Experts of a small language model: 2 picks a token, a sigmoid router.
Below are experts of layer 5 (counted from 0) of a mixture-of-experts language model. Rows are named router (the router's row for the expert), gate (a neuron's input weights, with its number), up (a neuron's input weights, with its number), down (a neuron's output weights, with its number) and show model dimensions 192-255. Each number is 128 + 32 x the weight over its row's rms, rounded and kept within 0 to 255.
Before each expert's rows: "gets" lists some tokens that make up at least twice as much of what it gets as of all text. This comes from a sample of Wikipedia text that the model never trained on. Tokens count by the router's weight.

# expert 5
gets: ".", "s.", ").", "es.", "a.", " =="
router [155 153 149 104 135 141 113 179 118 129 123 126 101 134 141 159 124  86 136 144 130 108  80  97 126  90 151  66 177 164 184 186 118 119  83 123 139 100  65 104 146 142 127 146 137 112 126  77 151 125 114 106  59 133 119  97 147 118 155 156 161 112 138 106]
gate0 [175 131 176 108 188 158  97 137 151  83 139 143 157 141 110  92 131 166 175 116 126 132  77 137 199 156 164 100 162 134 176 151  99 106 105 136 140  89 120 162  82 122 138  91 175 120 112 119 152 139 128 189 119 136 142 133 126 101  78 132 150  94 161 147]
up0 [ 74 107  54 125 105 127 123 137 128 157 143 141 121  79 140 151  64  86 119 131 132 142 105 168  66  87 111 116  81 121 148  63 117  71 179 102 121 100 147 144 112 103 107 115 122 169 155 111  80  91 131 115 141 185 138 106 101 134 144 153 127 155 124 194]
down0 [155 121 129  90 124  88 158  73 151 175 113 130 161 132 139  87  93 168 136 133 132 124 122 167 113 122 172 116 162 159 156 127 137 132 114  58 119 107 145  99  72 125 113 163  95 151 150 130 130 132  77  80 100  88 170  62 147 102 103  99 141 125 114  87]

# expert 12
gets: " and", ",", " that", "s,", " which", "),"
router [121 179 154 158 115 184  88 138 141 144 116  98  86 119 131 143 123 127  78  71 171  68  51 130 125  98 143  94 148 164 102 149 119 115 127 115 126  88 138  88 107 109 110 145 145 131  76 128 134 129 150 149  95 162 111 152 109  57 162 145 155  61 103  68]
gate0 [ 92 151 147 136 100 150  56 162 142 163  94 130 118  95 155 148  90  92 139  99 117  92 140 157 122 136 139 125 142 149 149 138 169  96 155 174 124 103 114  91  97 104 107 133  56 138  97 103 109 132  94 110 143 173 176 137 132 127  93 149 117 143 129  99]
up0 [ 90 171 138  94 139 102 123 127 101 120 168 115 161 121  96 147 120  75 126  90 127  95 119 145 183 125 185 162  68 123 156 132 102 120 132  92 108 174 159 177 119 153 155 113 160  85 147  78 132 128 126 129 151  94 133 168 142  89 150 124 125 120 177  91]
down0 [134 146 153 100 135 143 169 165 128 117  86 116 118 134 154 151 139  93 167 122 105 133 163 148 127 178 138 119 150 140 103 104 117 129 140 141 159 131 131 103 111 136 106 147 203  86 161  96 125 110 115 156 111 124  98 117 117 174  93 125  61 181  64 119]

# expert 17
gets: "o", "i", "a", "u", "ia", "ra"
router [156 156 114 171 129 190 131 142 103 117 143 128 124 152 134 150  50 167  96 143 178  68 126 114 136 116 168 122 106 161 132 136 110  83  55 148 130 107  99 112  86 151 172 149 150  85 119  78 128 109 161 136 167 174 137 114 112 171 164 165 134 146  77 139]
gate0 [178 147 102 145 106 188 178 107  95 124  90 113 177  92 175 143 124 124  70  84 110 137 201 114 155 132 156 138 144  67 105 151 109  97 129  61 131 110 101 152  86 111 102 135 132 153 145 143 116 141 195 133 153 190  93 147 153 164 175 106  82 121 154  70]
up0 [104 151 102 108  99 167 121 146 127 111 121 141 124 132 104 136  88 154 125 125 161  87 167 157 135 178 151 121 132 153  88 151 156 110  76  88 117 113 150  83 136 175 135 138 118  84 144 130 110 132 195 148 108 138 119 121 144 119 162 139  44 122 107 113]
down0 [102 164 118 115  68 119 110 118  59 131 115 153 135 143 140 100 173 117 121  73 139 171 134 180 142 160 149 182 103 113 129 120 172 143  81 165 118  58 162 134 173  73  91  78  84 159  85 146 120 144 152 169 105  37 136 126 144  92  89  85  84  91 184 113]

# expert 7
gets: " in", " of", " to", " for", " on", " at"
router [137 127 164 117  72 131 100 126 105 119  67 190  90 104 144 151  85 110 140  83 158 111 117 127 173  83 162 109  87 152 154 193 167 124 104 155 163 167 102 144 100 165 177  91 163 119  98 100  73 154 143 157  75 148 103 127 148  89 153 131 136 133  78 145]
gate0 [165 201 215  90 129  62  73  97 137 143 113 112 134 139  84 199 133 107 132 127 218  36 141 114 124 107  90 108 138 163  91  58 138 111 183 103 168 116 137  99 155  60 118 120 132 155 157 129  92  96 133 183 164 182 129 105 101 148 136  79 112 161  78  84]
up0 [134 134 141 110  93 128 161  63  87 174  88 154 121 180 100 142 131 124 182 131 134  95 166 107 145 136 140 110 171 109  92 137 117 144 154 154 158 133 108 126 139  96 158  94 138  93 148 129 140 136 225 170 127  91 117  62 134 112 126 191 105 169  99 133]
down0 [ 74 154  96 134 114  95 145 140 181 104 158  60 181 130  55 118  93 137 137  94 131 128  93 148  94  79 149 127 132 210  91  47  82 123 112 171 137 155 115 129  96  93  88 106 151 191 123 161 127  88  77 125 126 136 154 122 136 174  87 137 140 100 106  85]

# expert 4
gets: " is", " |", " an", " or", " are", " a"
router [157  65 154 129  81 123  76 145 100  55 102 148 159  75 151 138 129  95 136 104 117  63 132 125 101  79 177 114 203 170 130 142 151  67 144 163 118 159  80 107 108 143 102 146 147 220 115  97 158 141 131 180 170 145 138 122 118 104 152 176 136 174 145  96]
gate0 [ 93 133 131 119 185 147 125 150 150 139 152 122 143 158 124  48 123 133  81  90  99 102 159 126  92 147 107 129 177 148 103 140 110 113 156  93 112 204 120  59 157 163 151 176 130 173 174  94 182 167 123 138 101 102 142 172 148  83  94 114 147 152 193 108]
up0 [173 106 101  98 167 105 104 158  93 107 161  81 138 124 143 104 132 144 130 106 175 154 107 147  86 105 202 134 151 150 161 127  90 120 118 134 158 171  77 209 148 154  92  86 118 133 147  96 108 114  80 126 129  82 122  73 164 103  91 139 150 182 147 107]
down0 [130 214 140 162 114  93  83 144 159 126 108 162 111 126 134 109 141 122 190 120 141 187 146 122 135 131 160 133 186  65  84 176 135 121  70 135 118 117  79 151 156  83 133 168 194  89 101 172 134  64 157 118 125 160 128  67 108  94 138 128 182 103 135  90]

# expert 29
gets: " as", " the", " of", "al", " a", " As"
router [122  88  94 170  90 148 121 108 122 105 143 100 148 163 110 116  99 137 132 112 122 111 108 141 112 130 133 107 121 121 174 105 175  71 132 171 139 104  75 117 139  93 105 179 132 195  80 110 180 128 112 190  98 122 156  94 161 100 172 194 148 163 154  95]
gate0 [214 119 150 181 136 166 118 126 125  87 146 114 122 115  61 174 153 165 108  66  83 150 123 128 184 133 134  93 104 153 178 148 101 136 112 153  63 141 131  67  76 137 139 191 166 154  88 118 169  99 154 156 119 133 123 111 190 155 122 149 126 124 176  81]
up0 [186 125 106 159 139 143  91  96 136 114 156 168 137  95  93 174 159 153 138  72  77 131 113 139 143 135 142 129 173 139 140 138 146 140 101 161  60 185 127 105 113 108 120 200 119 147  67 153  94 110 153 125 124 141 123 122 155 124 108 144 125 107 167  65]
down0 [ 79 150 147  41 130 166 180 158 188 166 139  95 115 108  68 124 111 176 160 144 189 145 114 187 106 153 129 115 150 129 175 106 120 104 174 129  92 137 105 142 137 131 102 167 188  92 118  96 134 124 141 147 165  92 106 166 124  95 144  90 174 116 125 148]

# expert 8
gets: "\n", "-", "|", "==", "===", "="
router [105 117 133 123  82 121 174 133 103 174 107  58 116 114 150 107 103 152 160 133 143 118 120 143  97  70 157 117 200 136 138 127 107 136 101 163 156 112 107 131  77 116 126 206 184 222 108  75 107 126 175 140 100 155 101  96 110 202 150 157 128 110 119 128]
gate0 [148 124 120  81 148 133  50 133 120 147  74 196 122 115 147  96 105 106 163 127 106 146 122 103 130 167  81 112 110 134 118 121 151 114 177 157 112 161 110  72  58 110 181 115 167 126 147  92 141 135 109 173 156 135  53 111 135 174 155 100  83  94  95  95]
up0 [ 99 143 116 114 146  86 130 122 149 107 103  52 109 134 131 134  47 103 172 163 144 121  98  93 145 176 111  51 144 139 105  41 109 103 112 122 147 108 186 147 120 152 126 128 148  71 121 122  95 110  99 121 126 129 102 198 110 150 129 103 130 122 183 114]
down0 [172 154 176  88 150 139 120 133 122 159  95 126 140 120 140 104  86  82  99 162 137 138 150 104 161  93 103 160 125 207 167  97 152 105 122 121  92 116 132  89 160  87 147 119  73 108 142 130 138  78 138 184 156 188 128 123 169 155 156 156 218 137 174 136]

# expert 2
gets: " of", " de", " New", " in", " South", " De"
router [120 110 130 126 110 123 152 168 105 154 116 188 178 114 170 174  75  86 131 163 186  72  91 150  84 116 159 144 105 165 179 147 118 133 133 113 149 125  86 119 103 160 147 133 162 133  67 117 146  51 151 139 110 166 106 144  85 118 172 159 130 103 147 125]
gate0 [112 137 138 128 142 112 120 140 143 159 113 126 133 102 106 194 107 148 121 150  96 186 122 134 127 118  97  96 125 113  99 141 117 178 129 151 125 194 119  94 119 105 144  10  94 117 142  97  89 119 189 190 150  74 142 162 139 106 148 160  69 147  80 136]
up0 [114 119  97 124  65 126  99  89 112 104 111  69 105 127  85 148 115 168 141  89 143 113 126 115  64 125 154 148  94 156  95 177 100 164 132 112 146  78 141 150 123 114 128 177 130 158 126 125 184 106  87 143 136 127 143 125 155 111 126  78 187 123 139 133]
down0 [141 130 103 113 112 129  49 195 124 104  82 151 164 179 189 110 137 105  81  87 139  95 101 145 121 130 148 108  98 102  91 149 165 141 141 117 146 147 123  85 102 161  83 149 122 104 103 146 124 156  95 118 155 111 107 142 146 150  95 122 122  78 156  98]

# expert 6
gets: "\n", "/", " \"", " '", " [", " "
router [119 152 150 139 164 161 119 104  77 121 141 103 114 114 115 159 107  97 167  61 132 138  65 158  90  93 166 118 125 188 189 173  65 133 111 148 136 126 114  91  80 115 112  97 184 151 100  72  99 106 116 153  75 156 118 115 135 123 144 146 131 117 131 145]
gate0 [132 157 202 153  79 163 154 154 123 112 129  86 109 103 131 181 163  86 148  57 126  99 127 167  75 197  94 146 147 188 102 179  58 121 164 151 176 140 118  68 128 179 155 123 194 139 137 103 105 109 108 148 101 127 160 132  71 136 112  70 132 118 116 115]
up0 [129 151 129 140 179 123  81 170 111 156 140  97  58 118 131 158 149 126 150  86 171 120 126 112  75 106 101 108 187 147 152 109 123 102 112 102 141 146 153 137 149 158 109  90 128 107  90 182 130 119 142 104 142 128  88 131 105 181 136 122 128  66 164 140]
down0 [153 108 146  96 128 165 183 148 137 111 137 141 171 194 164 190  79 150 160 118 130 146 117 114 134 133 158 123 139 126  84  83 100  78 101 102 120 138 127 159 140 117 158  96 144 115 113 113 158 132 128 112 135 187 114 157 203 110  98 139 151 157 136 141]

# expert 21
gets: " was", " were", " to", " be", " is", " not"
router [ 48 148 176 168 130 184 154 135 122 159  71 138 133  75 152 150  85 104  93 137 164 132  78 155  84 123 163 110 159 166 141 128 101 145 163 166 165 181 105  94 136 148 137 209 145 170 102 117 178 159 103 192 122  98 154 101 117 114 135 138 156 137 138 121]
gate0 [136 192 144 142 201 103  57 178 136 133 134  87 112 103 136 136 115 159  73 128 181 120 111 144  83 123 188 102  50 124 150 140 177 127  95 124 137 124 108 179 179 142 121 160 107 155  79 134  74 124 136 140 139 154 118 128 200 168 185  91  91 127 151 159]
up0 [121 143 127 145 115  76 180 143 115  77 169 125 127 125 140 138 117 103 126  57 106 151 155 110 157  97 125 127 168 122 139 109 139 141 121 115 132 113 181 138 109  88 106 104  99  94 131 168  94 140 177 141  97 127 148  96  60 133  86 118 100 181 166 206]
down0 [142 136 145 133 104  65 115 108 103 136  94 113  84 114 122 142 185 160 113 138 141 137 119 135 155 139 122 238 128 140 110 137 128 163 100 113 147 180 124 135 125 103 106  89 159 184 145 150 162  93  61 157 124 121 253 157 117  73 135 122  87 125 154 126]

# expert 30
gets: " ", " L", " B", " T", " S", " P"
router [124 155 215 101 131 138 143 137 112 166 139 185 143 167 116 205  88  98 157 132 116 113  92 195  92 108 154 131 157 180 177 107 109  89 144 128  85 132  59 107 123 211 126 106 152 183 127 118 187 139  79  96 124  90 130 138 131  95 126 182 141 111 143 111]
gate0 [130 175 149 179 201 146 128 124 167  97 141  93 178  84 156 120 117 180 169  87 110  80 108 113 106 164 154  49 134 151 133 110 103  76 128  91 137 101 176  84 149 165 163  78  72 117 120  78 191 167 134 190 140 146 125 168  70  53 173 151 131 138 161 114]
up0 [113 180 174 182 159 158 102 138 115 157 163 140 189 159 145 155 122 201 143 112  99  83 137 180 100 164 108  70 149 135 115 141 128  89  92 112  86 106 175  81 133 135 156  58 116 108 154 119 154 148 138 173 110  80 105 161 100 108 154 186 119 107 155  88]
down0 [142 150 128 117 162  76 152 153 166 152 135 190 162 105 195  97 142 105  85 103 180 140 102 185 143 153 144 162 122 180 164 112  95 154  94 133 128 134 126  78  74 120 113 173 191 133 134 114 115 145 161 108 148 131 131  75  87 150 171  89 107 137 127 120]

# expert 25
gets: " and", " by", " &", " of", " The", " with"
router [119 144 147 122 103 166 112 128  76 158 109 166 183 175 122 164 109 125  94  80 136 178  75  91 125 121 195  62 188 189 125 157 143  56 139 160 140  95 122 102 111 155 178 160 146 165 120 136 161 141 129 167  79 135 118  76 118 126 194 209 128  97  77 111]
gate0 [127 158 108 102 131 112  43 154 130  96  37  89 138 132 126  72 170 134 109  84  97 155 126 115 100 151  75 126 161  78 152 103 130 136 189  79  91  96 112 140 108 146 103 177 101 142 116 128 129  96 143 115  86 214 120 136 134 106 117  91 134 130 132 109]
up0 [139 150 162 137 119 113  60  81 174 122 156 144 176 184 116 106 126 166 116  85 143 158 117 137 121 112 102 172 165 107 151 117 153 124 126 123 118 111 117 105 180  91 161 151 173  41 101 162 139 133 130  79 120 121 211  92 166  98 134 132  65  99 197 135]
down0 [158 131 104  26 125 127 129 131  91 115 150 113 122 129 142 132  48 151 123 110 115 105  80  74 138 161 131 105  91 139 179  83  90 178 159 138  83 141 119 151 120 164 151 130 119  84 172 114 138 145 124 138 138 103  74 137 133 140  70 108 125  82  88 114]